From a checkpoint of a small mixture-of-experts model trained on Wikipedia: width 160, 2616 steps.
Below are experts of layer 6 (counted from 0) of a mixture-of-experts language model. Rows are named router (the router's row for the expert), gate (a neuron's input weights, with its number), up (a neuron's input weights, with its number) and show model dimensions 0-159. Each number is 128 + 24 x the weight over its row's rms, rounded and kept within 0 to 255. Numbers have three digits each.
Before each expert's rows: a language model's description of what the expert responds to. This comes from a sample of Wikipedia text that the model never trained on.

# expert 2
What it handles: Abstract noun endings
router:127102108126117139122139104127128121099155144104120145109117119144155142158125101148159118155114086159133122155124114043093117119101098175119117134156165136085101091099133168155140126156098147098132114135139136117132122151150110161149101126142105141134106136106140139142120134114123127116130124116102144134116140137124100121106125136118158234155107096158097153098096149134142138111144153141113121145186161130127122154084147202102148149129152124091127128140084119124113111084139114
gate1:126092107138123175140072134140097158162126156117144138153114114121117112134135134129095091153159128103083118125093149134118136124185142126117101168089133113116108111132153150135193156133114087110120095158138144093146173105086166134145130112136153150109156144126121159139101109117164139141131148162102101135122101157147140131169120146107072101137130145135124124118154135164085076131122146103147167104123182120104115093125109098119123115103150085123121147112159110117152157133164121
up1:099124134128108126137140119094162147123129137103108120123109125114123117120066127136137133091090137118144162131092129132113131148126152104142192092153127101071174142107135135128129179123138133118124133102130175095145110154158133098093127122131100111167097170144154115161131096148111175131151124134153146135134109150124123078137078141113119131143110126085137189129178135105204166177120125140101119100146112131155130135177112118091130153135148133147145114105111098145132122138135126
gate2:156126088128145167095112124131095159141128146075161109139115142148140147111128071159142136128139112145120130137115077176126107138106100105138083128124138137111105137154152105155131178110138143172110098110108127088174129105155150127131133136128086109057151157101138120176132134158149127097109157128106157113163084145098158152160108135112085136114148127162167094109149145096119141110147137099106134104143141095121133132094129117118147119160121118102092096110149100135135152149154106
up2:149106114106149160132112136119089123159153120112143104117136162149096146172074127128125151124111128125120155129154128140134166126075103170144157135119132115144124153092163089164113122104119140137147177128126141086123141149131121109131115153135154142129125134111162105156107135139113144122161169122126151133121082190198107114124149109074131109130148121127154132112126104141147090109137087137111146128131122125133136124143155112129193082086121112109088146097150083176110123098110087
gate3:106086137095127152090128120099084142157130124163126112154141135130124145111156125091131108183113174109133116144164082178129091125153138128165122123115106153118112121148167099094148131172118095155119155129146120114140100165123146103150127128139150135092106153094158124134095154141103134108115095161126092146155144133154144146162145112148100119134155124128161183128151130116088162094162145141140132071080111122124117101104152098137129086131112080152139119108135117114103150149168127
up3:086170127148095141151141124101126133137148148073132163112120146132182140097121151181118145132108113143124110115081099130110090129084137120103087126140142124097156168129109105128123152146130103128174126133176146156160111143151104110078120117126131137141093116110151144126094051112139126143087138149077158090158153117159117141104146115162132112136121162161148113084098139122160133122143111143105149141163165127120130151111099138084158147125140110140117143115114128110166116109160130
gate4:085131095138169122086113156099147112136153138120128136159157146161151103125124163146151143148115129138151139115127094120095168121156151089085075183108116153154141143155167153118108189111137134118132106123125151122162103115139162130115124184104161158101140109091123152148146098091112107103093147133114159121142147079103115117155124140131117094092151129128107139132120109171129123124099116118133125085127165121148113098139153116098167116128115114147128077117148140082096133134163111
up4:143161084081128116098106142156123121130124099117135150093093164091130116105147117103138084113158167145130120123142109128100119138136136097139127133134127112107150108124129144131082127103188129150130125103105152105102136126138147137136122050141103158131122131105142114119139174087166151105110124133123124110116142116116131099101121161089154142125126100099110177122116146193171131127161148142101142103149113103125159158104104117180130178113116128185146116167149132167138143136129174
gate5:107155110098166132131131126096172123121152131110102145121120135158145165120170136129132120121140150136168106122138096144117143130114121074095080139108132123119133116135118133119142156127120089124129147162153141128198154112155126107165161156115099180111151155072156123101150067140137163144100150153121128042132114114146130142171113127111106092135127124122158123129150116119132085113151124125080119152132163121163135144072094126101118088140112091136146105120135133121133156149140148
up5:130139127119143096092146141165129139134163168159147121092095114086118119094123143091160162161114131133166136134137110109107150117151168034132111172127121119111136106140130132100112129101080145163128125154157097113135141116116094150123115133123122166084168065113050150144127135140124131119124158151148126133142113120104135114148144151173122096090135130129152140104132114153102112115121158109115140139127151130180162101160151118144137178118099120113111147112124119113157130112143143
gate6:115123117142159133141136072173134125134132120140133108136131120155194109123132145123096098133169108158116156161143094135084098132139103119125116159151112110114108124183124133100120119171112115122142131124105198155163104143136131125097156120099101120108136121102172146168111159157155080171112118129113137133121138180137099103137127158143101094182120102158159139087167140115114104109087146101116120098129147127148097107123152130152124110151128105142118188147153120097121128143125128
up6:155109131161134093114176097144161132147165138150077151125120132123117101111118121137138132122104110154092137141159110152149123086126058104163145121086132110112121153135108138120131131110154130117138119129134082158139098188155099148147116163085146146137132165111142131133142109166080093112102150139146109094138136079147157097125131115126104138159150133122173055128088096166116094126119131145117135139129128161120151137118149142135150122106145204123119113122106137123129114113122165
gate7:147063140158138155128082109100092109167124121135147129168113122104182120130095123114106130172145121121144145176128077138131155104146110088091099154101088075132104127151105116132142141121134099178126149129121120149159167162113174122172151137093089124098148132123158107082099117085138124109116128108133159155127113149116136116118159120149107113122147126106145129110150147153086101133154130096178130138113137134114125112141165126142092141115143106165168095143133109150139130149114122
up7:166105147155153123069090130127077096077135112114133143150080136098140138164099092184105152181135121104083122154112146140127135098124083119124096157148124127107110138162103100136157086123128112112106094126118166104130125117138133105165146124179082140127128138114177128137112128120114158148104141123132157120166115128115094131163127141126113111137152127137143127114163152148158115111143114149118131121180126167133110134072124137146104135131170109096143170147153100124137155124115096
gate8:114069077116136127122107120120126156160141124074143129172135140111128138114124115134153126136129110149119086114134139215124110131094138113094143126112164161111140129128123144142152107117143149107105115124148102164148144104194151141128128105136124138108114152076159124195162131159135133179108135161094151180135144162106120082138125102140116095131140099119118123149146128117122100146075141091150162153152099115166078114128129137107143118125148124128125117132117105097124097135103130
up8:164170135162145110128148150138154134081148124072113131155130143074083108144119130125137156170105150153131127152136128094125130106099121149122121123173135140068107110122180113131127101136129147125147131117133139119126131149131072150127117115125132087108110089136100149146177176142099129120126149146145143136118108133154141152110167129174114117120108148113155120121121158177168143152157075114113134122154119106148096089126132127106157176096165099140127127100134140133137116062096104
gate9:109125143149113181124063122127176119133107130108133115123161139121132145103149126136135106100136137101126123125093085150107110120143153123094113106143144165064175126161124104147119129176087106101133122182137113119163157145130151112159146133145113180093132161118146092100138072146158142116183099145117123138090127104140118191141129140153165116123146120115145102084130112127117120073144146118118127124128153127120124172124110124130152123096129134130105085138139173103133126136159143
up9:104099089170110169118105097133126091169159120148139116087103128163175106104159147146150136112133119148097102154145168118126113112133138159082089128097125115099137109168130097113134141142136146145100161106093154114131146093155140103139177143146093133133153117136096178152080136114125140173134111183108161119148122138123093127083150138132086159161120129134124085121135155135135118114123126113125141129120141126099080147125126143148105155154124109165123167142143127166136131094079138
gate10:114070106143154188084132126152143104133148145136112115144151120148132113118150112137152129141137103112132154129126126118154158122177130092111083166127099148141137163177153101080131178119118172133134139117121123110122123111148089108119118161114166141123119142113107095126142122103112122118193138164105123086116158156135121155125131167119098114145165119119129108091121142132135077138117098094112111063098145155137137131104157128129137113125123109137208148084114144125100150116145139
up10:145111114143080129140136094122098115086092148095099135133112114096109116135159146128108114092146138171101164142133117113123117122076129095140152149151154123105081129174138113167151064134163129121138115147118103154128141119118146142098120124117157124115136172125130178143104132129121098176171159192118077100077106122142143093132111108114127157148113143129158091114126132135126131151159089140096164151164120120102123115111130139092133168110124158112117155143115107118130159158117164
gate11:137136111143096161140081123137143163145123107118167106114097097111138151133145130143114159140124147110077123142119101144126133119151110160086170182133127166100103107163138163136180136141113154114096139116131119126157098118100151135134082154123144110110135164102151122139101104139122124117120156149125106091095119113158112163078136140114150093145141106156174170115156172133116149159107142113121156101124207104110128096115122111112139107113065109117098110128109097129098116116148120
up11:141156127099087114116121157137124132082136119154156124079092091117131161097145137134136153118115129155119132130174110133124136158176106085089142114124130162136163122132148125082119161145121156122109124108111121129120146141135147150088094111124159160108142157123120124138163146104149117125113095099124120129135106140133132158110162126060149103095184164121094100092083136099095108158129125144141143178105124092149153173135113115091145183104122140154106154121136167146137104161142146
gate12:101133172168147127124111096116090077155123155121077079121113112129133123108132103161167145116163121120105171126132132181105151113061119158137148142112144121140108128145128149141145132102115111148123091123141103177167139126127123114102157133114125095126130104115182135109101122096137098138118126146130141184112127118125118115138119105105116119147130129158143131107121103098114107119189111089146107142108171104143119124198124129128135086127109112105103117091150116155140186123111172
up12:104142179144152116100128106127140079150127089162116104174115120108114113119119119148146154122116136114152134131104127114147144151152069106167156128116162147149116124134161093134108105143156121122114120144129155138076111144109115139108088139117115104147137153107086126121107047103112150123157109124144135166126126089151127101149148111174160127118145134105107129198129099090105124131114122148160127150106116146107142142152089104132135070135162135100180147129137147089086128154116129
gate13:150095156059100140134136151140089135115140100114101097157103156167155142121165105133126127104106138131183138084129131156128135106100142109113115155176160134110130095153134109115144141149092158081123182137096173172134132128116096120118161111119137112160130130093134120136149161116155091170121149156147103128127115111157110141102172132099141119105144128099144120125158147125150074076127105126116150097117113134124140144120177110085171096144098118150117123136114132161127136115128152
up13:141099141102149149104143116121128148134091143159134086119163152175117105110134126148134129094103118153123123126138136151111136127160130129162103127089108141131089147136169147148151147132132159136104141130132111130111149156123096098108137147062140139122120091125145095175138102167134113120138132119115119149091109180100106137104124124142116153111124125107141097156120136152116078145171124089129149108067150096134123136158110130107110095117140102180110134058119155123144187147190152
gate14:120054150093150150122108085105137149147119150076147117116176135123104187138164105119128136172118125095161141124161096122140094125136137121124124165123144158102144071147146163080140159124109155115136114125117171131153127171141099123145146140133139127139091181095120137135069145137116129105125143145114122147101157104110120186123118159117146104138111133145142120103165108105109106100120142113148101098135169150145104121146119103072108144125129109102130164130132134124097160120131125
up14:110133079145161103127177155113115112139177110105112121123163087124102108156126101133126122175108137133140120149138144152135151147134144158103129110108145132120098082147112121133146104130167144124107084121150098153133148147125095114105204133119135108086088103133160114061099150107111130152109107139138110109164129121139131143162130109132135137101142126114110154142173116144165079107163144165154142094144121150117098142116116118123131126133176137131104159149171116092146126168177106

# expert 44
What it handles: Word endings mid-sentence
router:151131131134143130136122141137113106093139108143132166118137145145117156131131101146122116109128087152099117132117111033097126122150088128122152119140156106124133101125179180117166139128121128126140102141125115165139114119140102156098112110116117116137093122119114136150117147109137149092147117161092124106142134126139091125078131121096132254128118120112080134113106120124141117122141116122097144158156121126124113146100119226127136122130121119113159116133113149125137114099131103
gate1:158146148147100108132124144116140103117170148119172106098115057122135134128147120078128150141116130113124140149135133132116167093064115117085142158138143132143095135130130155189137129109156138147136163150108145125094129154128093102122123126135183102088115123100119131104149160117152142169126131135139138108103126139158139118138123144067154145114151139140140119137136112065196079121150105090103121119110097161080137123139135109152094116149141122127125142176129117102111141144164114
up1:139124162188163137155156115121156129120117120129158093085140132113111082114125128153188138092100105139167130138145129155140188095168134168106116121123136147132089105132117142096154122104148157124152101147132113108104126152107119148133100088134145106058133115115106138080116114104088149179139167153094142105129115145179134105153129137080135140133111101140129110167159147122121145155132072110081132115121098134144126118121095137136096138110128144109126164115153149132128129116144129
gate2:138166146063138144111166132160156147109109110108144101078159117101145124107124148119151118136123131148069145129119112162129127165150115113140140088119112139146157138091137108092122141134134139163102125102122112115120125145115097095153125100137145151142165148117097102131119088164146125132136128138124106138077113117073145152099152195141126083110143155141195185147176158119143129115118123171150083143088123106152139109128138107123119108111108119156109120127133136099138114155119155
up2:160113125151130112090114132117112175135137122082102119123108125128107094140121132155153077117148129138094130150123098136131161119093123109162150118171083111061113155139144167166141132137182131102154122132135142134129141152119107130110128145118118134148177137115111074148095132100104139114135085089156138142104142140119154145097101062152110167123132159075157128108120118126158154091146100128132152121129111129093140119087182142123117165119168162130126130098147130138166143106130109
gate3:123105113149109180101112110131123131125121164104104128154162089092104149103142098126141120104129142118118095132108085123125105120143127130145142107136087135144102172192120149159103106161142141153160113121143119121117173180115167130144164138115134108132160134127156179114121130153094084137075067119118158095111105120195132119148140125139099119130130137130127112143102122151162129154181126167145164134151131139136084107100087114114135088081116136120122126136160148111139118136126118
up3:156095132176145130084151106116140142095112105097109156105118168105118142113115154117156122109114132156159103118139122133107121131141088159131091128052160111148136093126125159119105124119162158116155098129153142108110135088159160140146129130139135092059143099123141130171148142092162097138111100148103141145147139149121134136116094120137147117120085137121120124101103119137132107142146157132109180132100134077114126116122127144125160122108140175080157178164133164141144099121169154
gate4:125135124127143126147138122136143147174089111162085108136173107099107122131126177107112104152130152141149147125105137152140145117111153112084127121139073103150138146123155111103110100097123126143124181118140147060114118121100122101132079139143109147132159131124097133122126177145129103158167087139165096096096121084115180106145159141144109126143125165113135147178129120090158142109113093161189097129121104137107124104110119099118152119100119157105170148130147145116122126146097143
up4:105144121105108180128134169126123137170121135106125114129145150102153095104136148129132112133133146104085141105118152138099108117133088145129136128088120139142159153131143118130107107081157078077113081123139140115134095150073156118142124138139151164133097144159146110136103168113120114092118083112131123120130108124143163052121135152120134128117139140121119186189155114163103159100138141151159069126113118170102117113145110111141099093122143156142108113129162126116152110142134171
gate5:109171139132115136127082130091140104128140113166129137131142128130146131128074157139102149163124139133079126110075066091117198133145085169111094137113153097112147141129105115125097130150116131146151166166133159151118139129130139119146144098127149127117145105112127158127178135125120111080138152141153114115158133119107131136150119133158118086152141082123142137085150080111092117134118178161123122122135162098098131109096132123164161145146121116111100125171142143092118163114139088
up5:093177110132149123138114113175166127139106106147070153115128128139119092126064126112129080192113153138120090100158109114124128167128126162137122121122120111102117120150161162141120109074125117127100147121108137093083102163163135115131110174169116159125138131177105101102117118164124151120113130103150137109086166121111170148139136130142135155133125127122168122105111111169121108149145115137144089135146107122119138142149080105125148116146112115125105161175178107133144101113117138
gate6:132118153158114124152137136156168105155145153133147109118080159112096126109154109111144121129157118092134109146108111142135165126066145062081089115095147132148051126158101140106105084120141162097113101171152148119150177127155139135153147103129130105129144162103135107110104134122117139131090121192166133125154093150112116153167125094123109108087163125101147098096109119153146103141140119091116157152108117125115125155152155128149133152141146155137130124119113122116132144114123117
up6:158095155135160122112109115132132105127131066128163152121143106102081113117130122132106137125172148130126151106162125120137113140150123078131117118094127103175134111115173132136126128094118132166126091148189065111105112111149111108142135135140146163083147136083114154071142125105105125121099089127109141138118120131120124161190118128084136141127106141078122162125123163113154148130167149107105127100100111134122109099144134139136129131150130147122147204154118113122166141158136154
gate7:129132135147154089163116116097119085125116157130138123129143132096086116124120106133158195158083131146135131112098176140140161162168160118107107082105140145153100097112182120130159102116132168092121124152156127078103137124076097127168141143152124139116146134116152136128133139159120116150137151168130145088125082132094143130120184172171121088127125118148131122133121099102123095126149125177097132103141120109160091124161130117115152103150127103130095146138113130121101112108112116
up7:184103105138149149165185157128144099126145117132132173114105089135111157116152106132097162138101115163140104095121155131121122146129124159099094140115092103149137103136121135108128134138152111141125125164138129125133150141133158136130124103099125128153142149167141105119158152164132123109089109103101131160116157125170134133127121109087080144144151175126157156060093143119150157099154113160114104117130130177132096112159083124150095148133114106112106109082132128122113116166067151
gate8:091122141153155145084120132154114198112128152094092154128103151158169121134113133143140176077144142131155137158138113124117123118119125103126122142143138075129166136119136145132144131138098140149140084137136161142129148108158104131179150144154106097146138107127125180117151131096115180080161121183126112089117126140087105124118087109109133071144117095120106115100156112116108114090138118157135093116167138115172143149131151115086142144122127139110132147145111128143164157113125092
up8:115159125154162102114099127104195131112120108078110099116108134173121122135111139102141133143055136123114144142119131165133157131143105152139141143113101135105138138073051119153146191127139093123141116121117099069126107078113116100178107151121125150172116138136109118130146143126136132085118089101128140156160117132134142113151095107154158146107131180109113122127111139170094129124136136146106126148105088148104143125128125106143145130137161151142113092154153143155129152130130109
gate9:118155104112115109097105165142092134122160124064166067124072139154099129127139156125145157096138152121142145123102094143097154114128107149124111133086143088175122120157116106119114184087148117101099120139131145122110122129161136139109114127112136142153123131137148151142162143131153143093121156100163114129129119158133139109128114138083129120136127133127145142141082115128082088158089160123137103127127115115140148141213166110119109134134102119148132110181136123115081145169103121
up9:116117076086120123163092114125134107114139159151151133105116123146158093108135168100126133121160121157163097114146117159139126156140131130094135156139130138107115147125100141098125170128153163104098139120175132098086173151093172139123107112132166146122103100102144145120152096131126105185132100136161117088100101165100116079154133098155125114132154131116103131110149146094164131118087152129126097130154101145093107160152117102141156117127121174123139165169122099151096098152111147
gate10:140122126121104113121140133176125134090165155118167153175118094135144109141102127202169161133096118131137125121121104130092155141134089140118102114122113152121103121190110143137130144139168168162183085119079102108131098143092075154124126150148153126113152116129134118144131083139134128151117147133179124112094119137085115135160140140131148129137114133105160139116118131127135103140130099127146145086126152107080150094149139090132141117112111189134116085170139123107094118135138116
up10:104075133106104106097113140146182095138180171117109145161144101110169139124116122143101118127115143123091150125140146100168134131126126138147101127106102121181149127118107115165119086131139154114130129135090126081115150126123098116169126151150106136117175125116150089116132102154149120157126132097124125130148133130115152129103157141135070079109128151067145127167143111138124136103117144113150102145155193132113155150150119109134126104098137176137128098123142157095089128178124163
gate11:136156094137121137111098109165134156109111118112107146131115126124087125129133132096159131131087162179146118137098157134149104146105154145127106137135092090087127160150145106122117141132138164152140180148101153127128131103125095134126135093151123098157138118115116165155102158130126145137095169154176079115154113142141138172112134171142119130083168151085184090099080085144149121122119097153127138125114117111111144117113090120109117124118114106120141135113133073094110191126130141
up11:113177090132117127134134135131085090187118135135118144137148142087154113129128161092114107147110110129116142145175111096145110135136156144105142137108139158114143139086129167099161128123146135155149165157163096114135145164115146104135113078149124105148108149123108163024115145134134151112118132104122136193133171060147112140096145131122108126144134119132132120149112096141156135127153164142159129138119138153128103105143112133139158102158109136130106110139116135108136095075113126
gate12:111118113139131116111126096084161120138093121155171144113111116137137131139165124124085116188150151133086090142139141110167146096137165134097146160101112130099121123121096160100121141099123134131155147148090145117120140191117169127113136099150127124164152136137102102123139118120139152125153158172161132107129180165083138168135099109089133139146139128109130117095109136112151171162123104097113120138125160134070105130121092087100130117128081145108126133152154096164109148150161112
up12:150162146105141095164146141086129096106133136139151139166121172116110147143150175144153125172113145138134113150134077133140118116162104081119099138109111098103108105146098130114130096128161144132162126157142125154136107169126101142121129138128113150148107127109146101117158105165078122116118150139058140144076121124139137131113154116115135125156125131119170116161139097128130127126155151150122120140159149108156121126109153134096140059118121101118148126138106168056153143094074159
gate13:163096128114145113118136145094137140154091107115103130145111094107100119137170128133104116157109167115119121103138140139143153123120129128138158134095111138115127116136115132127110120115137125121126153109147140122113188132172102087139109119117107104116120147108127152126093162138118119131146106145144152147137130167143159130112134114129159157157126141134123154083155146093144113120209076133139121075180125111153129080174187102140123090094118108177119078133140117082153115116179087
up13:155105138105102120161130126112102139144118134119146114070134129137148142166142078082126118116118136158178113149137101140138136180105100160091099104117136129099083139153135116141114133101138108117144111152127103192161137125133114123106143101135120089125117107105126108099120130185103130132163205111136075104120161145171127160122163112108120132117094110139154153141117094153110131109157114112144129158181098103122130169135141120101116132108130121100117143176122126124182105138127117
gate14:100118144134155113101084128088098134136114131099139094163149113129103131123139149123142192164067128121154176150145122157146186132135099105119110115120133178147120113134171138134157136110175153139130148141154159088089136154123119108145084171126155132096137162100101110079128154127159168130166137147133141125098156166134173136157140106139140106143106122127124112097113123083109153100131105108157136116101144139135114095117149103098151127089101129095142139116110109127125122132145086
up14:088156105125133086145104112106149171146151142105117099127116152133127105133111153138138162137130143135129158119100125126130138147118143087132118107146153067054128118129159145165160114105120132084136132111163151150109135076141072116113132146118142149150134167128147077102137120125125151089117111140115147105107127113103158164096132095122103107102150134121134090088182102125158145178129069123102130133118145103138096143157102126118185125136136170128132139108163156133140150104127130

# expert 12
What it handles: Organization name endings
router:110119152119112157128124136148124113102137125126101150157157148141118147125124104156124108118143085139105129136110126034102123132113099144130119096161184117114121106113150166139136116127098116102150117109104130166123118135117111145124117118122141140111118125135096129122114141117132148086131104120109128096123115107129087111081122147127145249133115105131096152115121153132139130114106132114122130147169151139102137134095096228108152113123125106106167110139111123131124130092098099
gate1:133127127156178160119147149119119086110138143101100092107115122141144117141104152124132168168161097128129110131148127137135088133099103123037111109135144142113123133140083138119118165172125064140121144105122170134149118112139132111156113106107121145076130138112092137104131121122144130184091119139168146160114139138160159126136113152126140130177081062135143148168134128104125165179125158126120144121143144125099167138087115108142137089159102133140133124119133132112134123150114145
up1:144168106139143110138110131114133129122103114086098133137126114161114115135141148149125119160102142103137100130154108109133144091153117114146191099165153158119141115098116130139096165124144110137154122126142113132142137152128102126123121123146145153141089131176113140110100097134118122072202121119059127084144132096165135067137159136093130100152164148135127108157094144127076144102090149125169090119149170131127122110093162105129135102114132126109116108144119160130088135120174148
gate2:123168129125118141116179142133176110118183112119147171129087136135151085149113144168125136214114136121122179125160094136134142156121130107107124111109110140109119127110110117109170129164124098118148114112128160104120131129091123106129145191148142134101112116144096135108109087134132138130124138112151115153173122125120141138120126106121121127113111137068160165132104101121168150124090144141175139096144153164113116124114133090124108074101103175131116092128134073124140100135128116
up2:140170177113124153148151123121124132157141083124125105112069169092102148111086115115099119156112159080097167114103172142122139133108117114105136131109188108165133146138118101136113162116115136139123117117124130132124121165107110118045106117101134147165115167110132105098096134077124137130168136125111119149128157122130150113132128128148133089149135141141136114142099169126153130093172182126169096167108101147131094121135109131135174148101115125101094136134117097149118120145122138
gate3:107137145143114096160107155123124167104134120130075111153109166156113142104105165153091131103123155128118168113094099103157133151185117141077122109121102156095135131170105138136114100114114120119150180137150158152172097122115132157099126138106117098138154114149095151065148133135147144126130134146119151097109115128124104122103091129132112141155112196144127086167108109140121115127143092164138119120095150153130126129116127119126106108113118147127126158097176124132173166161108079
up3:127135149140124127107118074112107144120124137136133130137143116129103158154132110123135087114093109111082133150127144158149155139102130099126163137133165134151093142155176119161169149118170113132137146131134073107106113117108134099150148131104096106085130168151137159090113149146109145143181136152112147134129133146136111139144155106126104130128114123148097139099119145098128143103094079134165167142147115128106145134105125157087137098179085056100101120138136089177177142141094119
gate4:107147138125138128180116184122072126163169120113081082158129141113140127112145159135171168145149155131157120116109141129135135137091118122100123141134125149138186110130142106142117100144124151124154153129128144142176111127145179084150160109089099121090114126100128163104109112122195088166117108143157134140096138115144111103125080128113118107168114094135122166130132128132107154102092131073110086106106107143121151127100129138132106100149135111136126112147153153129123133101155098
up4:118146099118106138170141076128171190139099164155169134115158138121084129107141111139138101106129101135092120126149137105149116162062165143130123139110126144118157137134109156138152134144104182144117076089151137104124129110110114120125123153170168135121102166173130126117139134147117158069162117112117143099138153096140133113114166112137137129063126098133103118154138108096162127135120097084147132137118152117137106135119109143104164128140156108111120138168130092132102110146086134
gate5:134130112115132170121157135127145150131106094098123099126116121113141117123160125123143080111144130093144126136100108120147141063121150085125109122139161104142109155111177146140132160113111121163116167132147122147132144146216149131091130131118104153079115132075132125182138137119128114141127133122152101154146070135104130127114107184121150106165134125117104075110133172120133126109150149087099157089130124115116151149106119118097157171109157128120100116127127132152118171091165130
up5:115126172128152112135162146117164160131138130137171108116121124100165118144116151112134141138136146158138146117171118143119134107113152118151095131156094106129129151104132157161103109096169088160112102098145119083105091084128120114141130152152095138135141101166111102094149107128124120102148105136198080091154120092142118135146154141091118140140121127108098155070122138166152169101096137134143141127113130162107163118103155110083151114067131131087114141148145117122140101132145163
gate6:143132143089104123159097091141182114160121160120135144125110099072087133136169130142137120112155099140137130152097139132200079137121132169166145197152105187137119191152128123123095136150128143099131135164119122126124113086095124099128116142184100119104170131108130100103131094164124078126143149132149127159162098132164140156110128157123159116145141100109119116152127113131118124131101118109136147115137127112107113128117088116125086104140115120136092140136109132129129138109127106
up6:151097135129155120114146140153154142095099113125123086118119125153130141158125128142155123153124108111150121127112113156132087141117159163138174126166139130107101090129061121137141162168129085148113111089155135132141142127123102156160146094147073121086123113156101081140164054172087128135149137146143130131086138117157089123140120128131105125136127137144152176146143104170104162134093117121133157121123115118118133121118124127118139125130058166150159102094133121127085166134126112
gate7:123124135128131158129078134171117143095104113130101131152164125108127150136110139165110135096099138124149117143107147114193105142130140151128146149146108165114119118155137125125136088159100148159132130095092109146090114095107137142140112065221096122100167144166138165135174125134137111126121146145142134098136129125122175155153138115111140160124160110128120090158144112120133105164137111119117142067087166131128135111115113095108079154134084146127133108114150136135107094130142123
up7:106184114154126154116103143103136139118141108116127113158136123146120100126135136156106157090122153156149130116104138138107122127124105135156142103136105152132169113094152135132147149107094142146153102078121169104080081107136087119108075150167201101136138153085132152147144134107138145130174142134119110142112158116151148114148079106070164143130107137136109133154147170131143148114112113150135104091122121150134125152113117115120107107134135097103066158171150133150121161125112086
gate8:136130103162109110117118179087106161126160120094146157108136132118129147133109153144158162138135148117140183140126131130132167157108141138117109100117086119154101133103112096124140147117144170135153146148136131095153089090150094135125090153118090135163138139121172123129121121079129142121146162131146141078095141095147142155109110167130102124165119134110158167095071136121122159123156113126102131120137181116136093124145139115116078118128114155096148109086140106099142126197107104
up8:136138135148134087155127163130121147124136143124145118106097087114149126101147151123128123159100162144182150118166158138143107127093157135077125122137123156153086152097125107085117100133136108140150152141140146128097104103164107107134126070125115140121136140106076136101157140133094182091110099169125155163141170107089126118127122157084189136137125125136110142156129121134176123127123141112172117108132154154114151106168097109112127106130131186131105134138096107151136138086163120
gate9:111101149136169136100114104140131153120097161146144109113118130107129154082135122140069109122162116114110158109166147152185133122106112143104137150151137140121144167133143120150139127165120129113132153117090138122152096155136134117120102106154079138123103191132107118131097134135133130169140140142125096134084130158147135122096137150079123143180127125150095144118159098103168144103109095066105136113142115175111179125134083119104134142144099114131096119124161074153111135143133087
up9:146130141137154145105152149126125133133149133106132130151139119178163137161105110163125140131087163159164116153139121119087115127116173103127087139161092104136124099140117148119065110150118088136151069120100132150152136104130139135114106118136138079124121120122115139136117122095170077135139102127143179141120107115125074189125120111155147166156110146132157108114134115108171144119146103102112152105121174108105135144112157144166106147159161133109129172083089120137103143127132091
gate10:112151092140143079134095147147161156144128140112133183139097149158117140108174158120163105118133145104157106157108123182172165116116135132154091123094120108125128099126117126118092126116112084137159159137111160150081079127122130141109091091156139138125118139119091143097121117107152127126139129135140115170108085120102147145143135186141177108184086159117104091155124129124103110143078126172141104132108137137124133156103121120121135133117105093134132120165105117102120099138161123
up10:137086130122140156130160139128138115144141146130111077120165129093105123112093070132141162107151134128096134127156117119108170150098086121158106113144193111128128114146175111123109103130140125166121127117131093106134148164143181132153172132098103121100137170079103117101118123122155120113089113109089104163162106107141106092164135112138124129150123087065119128073124139145132173128132143099098146148136132118130133106140140165126110145134136146072135146099132144110152130122155145
gate11:176129135109136123062108119105154132118160100088125127133133136138136103106153160109103100148171137135166138144098142099095146189102114138081105104108155111117099139142138101139110100131139144132128164119143165129147160120174121136119157168102161113130117137093154139095161116142122141180135134132125156113131091121114131140150106112108132067139083110095139132117140123110137121130145126117109122149111161093135049127116161135112097151144166142152133175135086171116099130134125134
up11:155075125139130147075132138112135137092116134136097066108161106090111168153146092132114115102131144147140171135117170105137126135155139150101155136150143168153120133134124138149143150128145130103153140127107112143117141136107134122136151111155113121111086148120167123107177132090185074111097089150130142097104158136130131101129118183149126141178144115083083157099109141107125142120121112112133188066159157117102112117105086121141132130143133140111133138154147133150096138108121125
gate12:115144136123152108105132185150132110125119149091138146115141116177096152158079149117159140093163122139148120151093102143154122120109166106113126128192126168137119127115087124125089119191111124158141132122121109113142143150184109107166108098112117152128088146123119122088174130115168153098082153167159145100103165111164122133142152120154135139132109129093151127096119122105153096153138089111109125075143149133104104110127144109145158146136080151150136138106131129139157147125134123
up12:110134107140145135139131118106160127141108130104107113153101149116099115136152109103084063128127120097083161169149149142128109151121144141134139125108170144133094099166125126141130129131110179134120138070123098121114154144124139110147100170122123125137143132128179122085178117157130146140105132104145092128128147046133115132117161135145101074139132123165171161155118153107092126174157132135102096169131113131140107139171144121135111088133093104175148133142117124158114127132091121
gate13:141079119128150137122103136125106134130137138109130108158174136115143134144172152114116121144102125146180145137139146151137130153126149127098160140149132124135096153103129109136108159179152106163091167134114163114164089109154121136140122126108108133122106146123165125109147106088161108135130120143056122119113175104149110153132078139128128122118126117134145158142142113113153129085159140112099153082118140091093126147171125103150143082097118116132156145091104113108175167183185110
up13:188132125121153111140116141136115080160117089119132108127104162150121100110108129164127133118108151151131156117098105146160128095130109103142074127125166164096160165111154143138150129125150048178146126100133127134061142130171096112108125131097145136127081117142143086130138131108148125152111097129122135143079108081149116109101102153126171152128110106145144110140163090148143133166124151130124146095118129163121156124130112116109134111103127108124129092140094145174100152146141123
gate14:100086122094146148121128134144156155104124151144102119114159150143130154143099111118111148068134121134114170166142120131127131109108105156093148127136133171135138139097087110109115130139095106189152118114142137103116120131144115169135139114117143116096144081172150121127126046141143141089131069166157132162147128143135102147114115159147155085159109079111132156167124146140140114144099134140097136125140130093086153134094172107125128143124128164123157138132123111139109104149183114
up14:122151140121097119097137112122132155138126130145128185099126155138126141135158127104109139130099103162165149111109112150130116111125117136140116131149104084105117166119107123165171157127110145150090107148176105102117156143073130133134100108143140128129098106135157109183165110126141139091161115157154149098141071109131147096128169112113096149080160157112126123113089129097152156089149100094167143143094104129115105101143139090127143118090154161112131114126187124099115122103130162